Experts of a small language model.
Size: 11 layers, width 256, vocabulary 8192, 45.3M parameters.
Experts: 16 experts in each of 11 layers, 1 pick a token, a softmax router.
Training: 612M tokens, 4670 steps.
Below are experts of layer 4 (counted from 0) of a mixture-of-experts language model. Rows are named router (the router's row for the expert) and show model dimensions 192-255. Each number is 500 + 40 x the weight over its row's rms, rounded and kept within 0 to 999. Numbers have three digits each.
After each expert's rows: a language model's description of what the expert responds to. This comes from a sample of Wikipedia text that the model never trained on.

# expert 11
router:465479513491572523505558515534424536524520529444505462482458482501559447516476545504523559505504501553541404501447497549485547437492519397514469566486425521532444481493540497452468510490511493
Description: Prepositions after a noun or verb, before an article or name, such as of, in, to, by, listings in Connecticut.

# expert 1
router:450436503540506554453555532456479491563418522506526470431541500575601499535494546450477582443487558521515515495519494459532538478473405527458433511444551501509485478471484457502520467548510454
Description: Word pieces inside longer words, often after a prefix piece and before a suffix, as in temp-er-ate, op-er-culum, ap-prop-riate.

# expert 15
router:463471533491584485503545520548441519514399520461500480428501463525573480539484493502531537513482465505520437497428548516436557439490491439458519538478482464531552486478509478435426461444550489
Description: Capital letters inside country or team codes in sports result tables and lists, as in LT-U, CH-I, CZ-E, USA, DF.

# expert 2
router:460446517430489557434528574515489538555497592506507487440496473529573444509466527545511516415556466507543479494441517520469529444424459519454475530479467488520488473459504472410505508552510477
Description: Bare space tokens before numbers or words, and word-initial pieces like re, Re, co, C, H starting a longer word.

# expert 9
router:482452579477486501497536498490453585544414532455539511453510404457561467565519459517433537444554472544539491582432539479440489434437485473480444573521491543521506452453508485457467485485485431
Description: First digits 1 and 2 that begin years and numbers, as in October 1-841, mid-1-980s, 20-2-1.

# expert 10
router:497481507513478423492490476492485493488431457528502498438514420471548460480462472451432579493516406472534487522468509447499525496499517511525513556473446492584545504543506521449434514479513520
Description: Short letter clusters inside proper names and rare words, such as th in Louth, z in Brozović, a in Alastair.

# expert 14
router:463456519527522510450522543511449475548488535563535452555479426448529455502527522568501537451498484526542477499411527486482513424422472391445459537549498462503541466506511537474428518434499533
Description: Periods, commas, colons and semicolons ending sentences, clauses or list entries, plus decimal points and abbreviation dots like Ms. or i.e.

# expert 12
router:497510549531529480413575544526452567531494562529523478492445487482547488526505541532457525407499457544560485557498582506482463460409495409468451529492465521506519504488493467403451455435497426
Description: Pipe separators between table cells, bullet points in infobox lists, and auxiliary verbs like has, had, can, could after a subject.

# expert 8
router:499441517524586466480545472531503468495505506534535558413494502504554463497565504604541532456512539503521477575475544472496540478451473424446473519507547578491526448541525527511488505511489474
Description: Line breaks ending table rows and list items, plus == heading markers, table divider rows, and name pieces like de in Rajdeep.

# expert 5
router:465504524459542540487567529535408554518508541500509458450439448527527479583473548507465495527511464541499472489503586498443495483432482530443432533515541490516534476439513506417444463424547428
Description: Opening parentheses, quotation marks, dashes and line breaks that start an aside, abbreviation or title, as in (NRK), (SEC), "Die.

# expert 13
router:490521552488508453478568495564513549502434558417562495425495457501535473523524512524438544432496503510517486538467542477425518406467494482422464519496532485548524418448495498466483564468513492
Description: Common nouns right after the, his or a, such as time, season, album, school, ceremony.

# expert 0
router:479481585525516441470514510537509536493451576502513505371468480523521454597486551543509558443516484496513455542410522481535527455505428436482481541527509481540566435452461543445490518450514503
Description: Common function words and counting words in running prose, such as and, the, a, or, first, one, most, other.

# expert 7
router:505485522482470503459504578521486519479471462544502499441461417470532500550493384518467537503474514579534466498436553459500551488512520497461508497464533539526441510459475513428446552491513522
Description: Apostrophes and stems after prefixes such as re-, con-, ex- (re-op-en, re-uni-ted), plus infobox field words like Title, ISBN, Website.

# expert 3
router:510466547464542504477539522490522503537353574481551493503551408502592446560469522490463545419558506551535468503438519528422494439463453495488446549517492557521513477443513474483463510447497452
Description: Digits after the first digit of years and numbers, mostly 0, 9, 8, as in 2-0-18, 1-9-92, 159-0.

# expert 6
router:495535499500482548467532524543447583507429498423497494507503483475543497580494508505455527451559459458564495547475511457450555461508477416442517497442417519524496426510597475442443524397482493
Description: Verb endings ed, ing, ated, ly and whole past verbs like made, used, took, often after was, to or he.

# expert 4
router:446552506459539506481542487563451493515433519450543458437508452518611464519429486520512543452509483531560473530498524515480558462497470470432473520447466526565535511455557522464485487475478446
Description: Word-final pieces, mostly plural s, plus es, ers, ions, and endings inside names, as in Grissom, Anders, Wilkins.